config = dict(
    num_hidden_layers=9,
    hidden_size=384,
    n_experts=64,
    experts_per_token=2,
    d_expert=112,
    d_shared_expert=192,
    hidden_act='swiglu',
    moe_layers=[0, 1, 2, 3, 4, 5, 6, 7, 8],
    router_score='sigmoid',
    normalize_top_k=True,
    routed_scale=1.0,
    balance_loss=0.000672,
    balance_bias=True,
    router_bias=True,
    init_std_router=0.0175,
    lr_router=0.000369,
    vocab_size=16384,
    norm='rmsnorm',
    norm_eps=1e-05,
    tie_word_embeddings=False,
    optimizer='soap_variant',
    learning_rate=0.00164,
    beta1=0.95,
    beta2=0.95,
    batch_tokens=[32768, 65536],
    max_seq_len=1024,
    train_tokens=417100000,
    max_steps=9025,
    dataset='wikipedia_en',
)
Below are experts of layer 2 (counted from 0) of a mixture-of-experts language model. Rows are named router (the router's row for the expert), gate (a neuron's input weights, with its number), up (a neuron's input weights, with its number), down (a neuron's output weights, with its number) and show model dimensions 192-287. Each number is 500 + 25 x the weight over its row's rms, rounded and kept within 0 to 999. Numbers have three digits each.
After each expert's rows: a language model's description of what the expert responds to. This comes from a sample of Wikipedia text that the model never trained on.

# expert 11
router:480510514492466483485500470520462471514457542541507521497492517498487440524547497437487477489445510536513501472498500497472481492508477485489488445491517531505527510539529531498486495486556474519535489492482522491479503422517539515476493511508500461468513510470518495500461549549526482479
gate0:490470479517447502463503521495502501444461477569505500500512503470499497500513469516512500490472461508464495491466508494478482554446479494494504459514536508535506507470528488460455535513510515529480510507544510487505499505541521537494461455513524512475509499478485524506515531532501486468
up0:529551511479534550505491546539497541511474490507528525535471465472506480475535511512548479489488455490561515489531506515505492511527507497489496515481470539468496505491481484506481474494480477493483539472486471512500498507442504448486549431511479525519493530532508513464569522512487492477
down0:502506434565483535487496500492523540479535495507503511485487478508461482482498543423489467487475538506476488511529538529505516503511517508476455509494534484484513489513471504478533554518465470469516548503485456491500519511473430440511482514498526499513504474520487488482493524462497539483
Inner or final pieces of words split into several tokens, such as rec-ycl-ing, gr-abb-ing, d-ubb-ing, intr-aven-ous.

# expert 36
router:489485477498525488481520506496538485531496527470508546531508471499493505463496506477515462493501485512524488512519512460453487505450518495491488521481504490497477460500505499476511508476557495502570514522506481505530524507494509486539504528513491475535487486500465473527505531548523499517
gate0:470486522474454524516483467524491483503549516560461469513494478511500490512538527449451515490511546493476466477488521497513476488467494488507522491483460515499513480516452456527529477505512524499487487532515499502497530492479535526518476478500532494483514468493502479463554509500467463511
up0:525521491532536509514525479443477516458524493496472466479544486507489498481462508467470523548531509555490497498470478484531502528501507516550509480481494514571541496506496501449537516458541483506505560518518552524525506475480528511508513536489501464474496488492483506482423489483487532537
down0:539496520525492522485474486517523508530508518558504452510478519516531492513525458485501496496471460517512460486493493486518503512488502520526525531483513511481496503540517508514482518490513514504493448479478484556491507498462499521494496498483472491453457516500442478481470515503479487520
Place and name openers like Al, El, San, de, South, North, Sir, born, and the = starting page titles.

# expert 57
router:490511469495474492503543506487494513509469498498472486501533476555414502509518516497539523497526479529519509485536479494448491502467526494489533481461526502453510521491472509447499487521543502498554491504516502498491515498479521488498513476569489495502489513429483485487512525497474450476
gate0:455503496448501523468459473515489524485522524528510557491504498518498498555494554462461478490469463498529510475496520514513474485475530484506524546520451544476499474487522481484505479503448470509498486492504511500518501531511516479475454527504480509523469505447481543483492541546511528515
up0:505475508499493532506518506529499493501458510493510525519508470516496494528518497510501490507492476496521473503497514504480475499537510479509488518465494530503479484529523477478533500505467467501491508473507494476545502479504541530482534467483498503510495461476555520451506520507498514547
down0:497517490494473504514501483492501539510478448536532493494481499472510490501527487503523477455499501522517484539490508537509467504504473499523509470503497511550481483503531520499463508532491476512456527493547484491457461482463470484480524471540469502508510503473548479527541458501506514513
Prepositions linking a noun to its complement, mainly "of" after member, part or one, also "for" and "against", as in Member of Parliament for.

# expert 1
router:468441462479453478465504521551473475468470486548517504539525479513531468488499475502546479505521495480474467477519458512477483469490503483499512471468535489468496486481473501501496521501511459536504506489504509528531461499476477499527489486531463469476487523489512504538535546518524455499
gate0:448499490495476463506482571533525495483473489522548528493431474536497515519576510502487471520502469482519489472514500461481519451492538509492469455538508514491540526491471514466502521511486469472504483501524467495515493484513486520517499482509464511497518492489522479540517484523510510515
up0:509480506476526503507518501532540478536511502500497511515523473517493507507501489473536542505488520513461546497510500504499518518511511483498499537465549537463491478496489482480509497481538509503503494490480531473535517502495542505482531478451558515453515480494498488481514531460475508494
down0:459491576490493458504531518514512504525504495533508556518509509499461505556488515480548546504464558486503510507489505489480468495471498484548490549502522496507522509494481489533527444500512496494509518454528505497521517494469510508541486524488492523524471459500503501524483504498496487495
Small number words and linking words like two, three, both, between, despite, alongside, often before nouns in running prose.

# expert 14
router:470502496537523507485536537500491496499481513470517510517484490530523471513504487492507482483541500529488490465480516508491503471527468475556525482493474484504493548494509477472538539512516419508521494448476526498499458485518495467517461497512429503520477544455511496494555536512508493516
gate0:518546465506500484528488488500490514470476521495521490510517491566517504488521478544494495530501504518501498484481488497466522508486517534502504514460504472499542479485503497519492513518472505518501514469482516485496499510564483460527513531522486448491527508481508505520540518514466498494
up0:448529465505478501504513480508502516499514532513483527449467484511451482501468449503470529492480490516503533522470501533475531488515498508517454537489535478505480490511482462475473504499518441531452500448528474492530533509476500442528463490487486530532539501446514506499479470504491503469
down0:508496477503520477532490503504500548515492538496521479483451453435470493536516485547477538504473510495477518504513488500468502456561509510481463520495490497516509485498475523495491486470508507509491484464502492474556549504496488514469512505498501487542544489459494515521454511538504495471
Final pieces of foreign surnames and place names, final digits of years and numbers, and quantity words such as least, most, Notable, Many.

# expert 13
router:515505479482529530487518493514479506519476529518523514506527443537470481533528489498514472447497493483498473440532490529435457521469498481494515514501516509502478483507502512505493514498485475492508527478499547493499505476460499519490508507568491491542467475462506494496514515502503459528
gate0:495508494468490454485486496505483471500460473467535526483525491518517457457505494461509545547513448497526478495471532425539511517548481497486460472499479499496545517525507489498496464472510502474511508526468481482533492504505473488508484490525523471464487534486480505501474432517527487480
up0:496499469531527500509514481499476519571487485512510495496433446487420517551508490521535482486507518494463515448510476543456512486470498488501492510494536518521482522471479513534486516475491496480467507470494527485485466502478461515511490507496506501498501452494481495508517523481487485545
down0:496471531462490525506494478534467451510500487437456510469505549499563493485497527481475503492475484508484505549499497487530482559545505535466470517495473465441503517514487495502471483482468561512478475550508467482534519513527529507512470499518530484516519499552499528521490508475507503475
Joining tokens between items: and, or, &, slash, en dash, et, vs, as in destroyed or damaged, 1967 and 1982.

# expert 46
router:497495486489542532496531447495502487502498508491503516491509498574521475536517500509510485530493473524526521538553527508463489509493486470494496488517512512464502484529515500523508518511506467508532534476487476500548495488477533530494517466521493455528471566524486489474490542529508512508
gate8:486456536447524478528527510465501486481506520524505537493474511513504475512496493514514502490508530540481497496496417484442511484460466478487498494491502482497485482495492472496503546474518509504534495497490529526474502560490524514476442477511475493475504521486499513504494452473445466480
up8:526500507480478520488532527496511546479484495501494527540475467513478482503526431490524505437480494502521474467485487501493467451491525496474510477474489502517532517498518494466469529535513468526502463513484497517460507505440509483490500508504470518514479487480468508495561470505502488486
down8:492548469447530546470500497499501457512491510506530463551457467512505488468528472500498503481458507450502503475535480524452532525477500505481478506493541497489537506532486466455491493483509502487501526516459494480523544538455512510537522464513505513511452542526488484537526510471504474500
Opening parentheses before asides or birth details, LaTeX ^{ and _{, and spaces before numbers or quoted names.

# expert 8
router:510522495514454499469516464555472507559486467521483569481515483547519487519499520521524491490518508497488465483516488503467509497489477496482492508515482492480518499525474474472520503505504500489505493503485502519590544481502483501528472499506532470509477509453531523524529506521512482477
gate1:512519496531556535493502474506495505530474476512542519514486508536488451498515481485485477509487477544515461447503443525467500512433530478469496483518520522504528512488505497526507483486477517509496494478434555466490496473482521493484466481507524454479472483478528508440492512482543484495
up1:501471508531479488537489515514501517477472513520482547529505496563488534544528489470505454446482452538504499525523519473480519523473503492534509486508519543462471495522484473468497509457540487494478489464479517503495489540485506544533480465487554511487456497494467499521465477534490464511
down1:452509533476525467519515479483503506457511481486556482492506532477515523514497502489520511500486547487511492486515527485538468511524470502485552466491548459467524520493467526461506504492482525533519512474507537477475509477540471488528531521537525476513533496481498476534508523516473485476
Opening words of titles, band and album names, often capitalized, such as The, Your, According, No, Three, plus second word-pieces like M-us.

# expert 45
router:502538453507523502494510513528540472518490507499536526536492493529433472482504477490529452480476453479507508519459485476522472478472480493514519505514440496496482513547484518493512511518487485528537525494486498489512538513503519474482489497556481404532484468446508508504514541541537523486
gate0:527522521472502493491463530523490500530486504493488522511491523495502491513517530465457501526496507548508510485453512499487463520551519486502509506503510550463545516469519492501507494526516508461500479502511495542487543552475547493525520519498518489514475507442528494440458467525466530525
up0:530521451469517484492507521452522507517463467465510500511454524493451534487515448459511512515499492464499500525535511477522473508523502519511513453516474506500542496447528519479502505490520471505545515492455478532453519475519502510475510441456461504495495475466493500471455471501515494533
down0:483499551485479512437500465477502477479523496484488507509506542499456479501451516496469461502506548476477489510455495516509505484547477495528478477503521504479496496469533450515490515508519466452523499507517491475482504501505518518543510496483523514505461551461480522499502524472457519512
Prepositions introducing a place or date, especially in, on, at, through, during, often after died, born or located, or at sentence start.

# expert 4
router:518505496485517532504513506464457511552504526513511522493535471520525445517500503493517492510461495508484537501552494488443489530488487501498494475511526507451480510508458458500527494527491472456525518473474526507552503496481499425489503520507519523514476493478486483533497545514522491479
gate0:511494516485452539504466517512461513522485508512500545515528502507478525463499465468491461490506499489472488460503494481503489518487456481511487459511464547469505506528511462484535484542466466528501510484504468489542508543518526441517485511512510480480514488490512535470547525520518543518
up0:455472493481477490476541483557459498471486527548534519508502497511469511487547502492481536488459502487535522515463469484469481529475533484520502500474500484514559517503492466504501478533508483517521476526512494496446494542462481521480471522498507438497510484489519516493486535502497509492
down0:442496508492474495503548482484474534479513524535549496494492529510501483488543477526461503510510492518466523509477490494503488495519502489518480500503501522498495493551504489492504522498464505446487570534510500533539504517439461522527518517492507514495521504497518518474519459510506507498
Closing == and === of section headings, table separator rows, plus referring words like such, these, which, it.

# expert 49
router:565532493495481538491521484507496498489469457473507527481489498544539468514492497457510472498529517492503502484515512484485485484496542455464516492514506499482521483511524494506530499506476466487502502485440485456517508446503530448517534494506511497580475534428537521550531514506500480501
gate0:492487491485501486489481520506521508548491515472494517473500527467480474549495490512531507518471483471488472566469470467523494530499504459456487476509535510511504528537531457587500498558508526500489473533539478479492537487513510490484494501525522500497508539486511493479463486484539508463
up0:505502522491506505482484530529485551517497543539517501515522470480520550509508493549495471536509499448561544496446489544455504497463499505489516490523471531484463512489495526515518529517498471525524507460515515494478479489498497507522456500508506496520481515483525495496554506490492498430
down0:513533499504516519506492480481519505516479469537505522472499488512524489462465497504557509540505530484531501461502513509489517520479483531488527496532474429501519548470516455500502522473470440483514512489518506507489504494505564495501489509483505512521520514468445503476525474548543509513
Final pieces of proper names, especially sports team names such as Bruins, Mets, Rangers, Eagles, and surname endings like -son, -kins.

# expert 62
router:532484471493517515475511519520500511483491537560520523484517524497495480490555471486468504497437465518501456494460501495464490477479495494515489525518525443499487526488457525454515470520522449477482517490499487485514541517497526478511527472497469443519494508438499511488522484503456487517
gate0:513522544494509515504452550500496454503538523514536529541478486484504491567475515471496478501487469484520487517521507540473464473478485545488471457502496487527488502482547515459516482513489501535514494493515451461508553512489529479468483462520506502490488499498529519525509505536464446527
up0:488501456499469515513511530471518497484506511574553492481451526482497497512504498442487505516475499515505491498471509507497517500503475489537477473534505491537554524508517484497481512496533461493500500436492492500506494514523522467458503450493481497518501539501530527482493490526476501488
down0:505548541516552507490435485511488459532498506471546487534468485504498529474461486500477504514446536503463553549512541482483533492531536522495490501535467491539484475498535530501486508523473558490516490490486484488496456520512496487513495462490534470508502486468508500552447528505516458542
Short inner pieces of long or foreign words and names, such as l, m, n, at, str, as in Trans-l-ations or Snap-dr-agon.

# expert 26
router:576465493498506502496474502515475497548489523513515537499529463512492496503502503480539496489501439453512489505509479530441502521512502479478516522530501504457506460489468541457505500488477482481510508478540500488490495455494520534501481522528451477494493488525472468493512472504516480510
gate0:477523502469465521516480483485490477468484522476466535480533493521510463528486528535491504505496491530509482483477513516503475526471513470486505490495558468511499475479475475517444506508530473483527509571469520559499537539518494485550548487528488521484467536482521487515518505481490501500
up0:518538518466497497522517443465488454483492481539477473489516555558501480519522533501485511486527559520487501503518460445469482486502448522516489482544502490526495522509507495525482472530492486528483480455490462480538503529482508477476435468512515495501497503493491487507514503454488530505
down0:476497460533493517519465511494504475487466466467537531536551495463541512504482490471507511546475522473505477502484500502540483469508489458494499516495515477556481493468506513509527513496481507525511577539490502499447438508466482518525477497469496500488516505526580490464525455518504493496
Opening pieces of lowercase words and names starting with consonant clusters or El/Le/Al, such as sl, shr, Br, tr, Gr, Stev.

# expert 39
router:512475504490504482475526530466464464445450519521477525504554495521484468546491531495483495488523492514494520498453495545469486519496492504472489504530517515521471502506503463496472510521500470464518481514501500472494472525512529483510499511537504459501431530436472484507479491494500466524
gate0:499526489475461444506465486511519507494515528500520505539507474490504485498494462482503496467520499479510488520500473484475502508496480508498481513468506493523474483454499468505481489511520509494484503440539483495495471488517545527494442491483478504491468497512490508489515510508511454513
up0:483553460522528478504530489462511506484479471503537496474490516525510493479512487492502491483506502472506506502530518493501502537518539498496478493488519509509487494509535466521520549505501517516501485492469542469455522460542506513521494508496496508462473483519484536538533494461504513474
down0:476516467539479441502494501469533481487484488505486475564497485470507519485507473490526517522504540472522489532515507504523519495499474526534486461508463474551485466492470503493528522551494544493481500493531504484461511472522487484508501492527461482527519543505497552462484493494451530530
Word-final suffix pieces forming adjectives or plurals, such as -al, -ical, -ational, -ish, and possessive s after apostrophes in children's.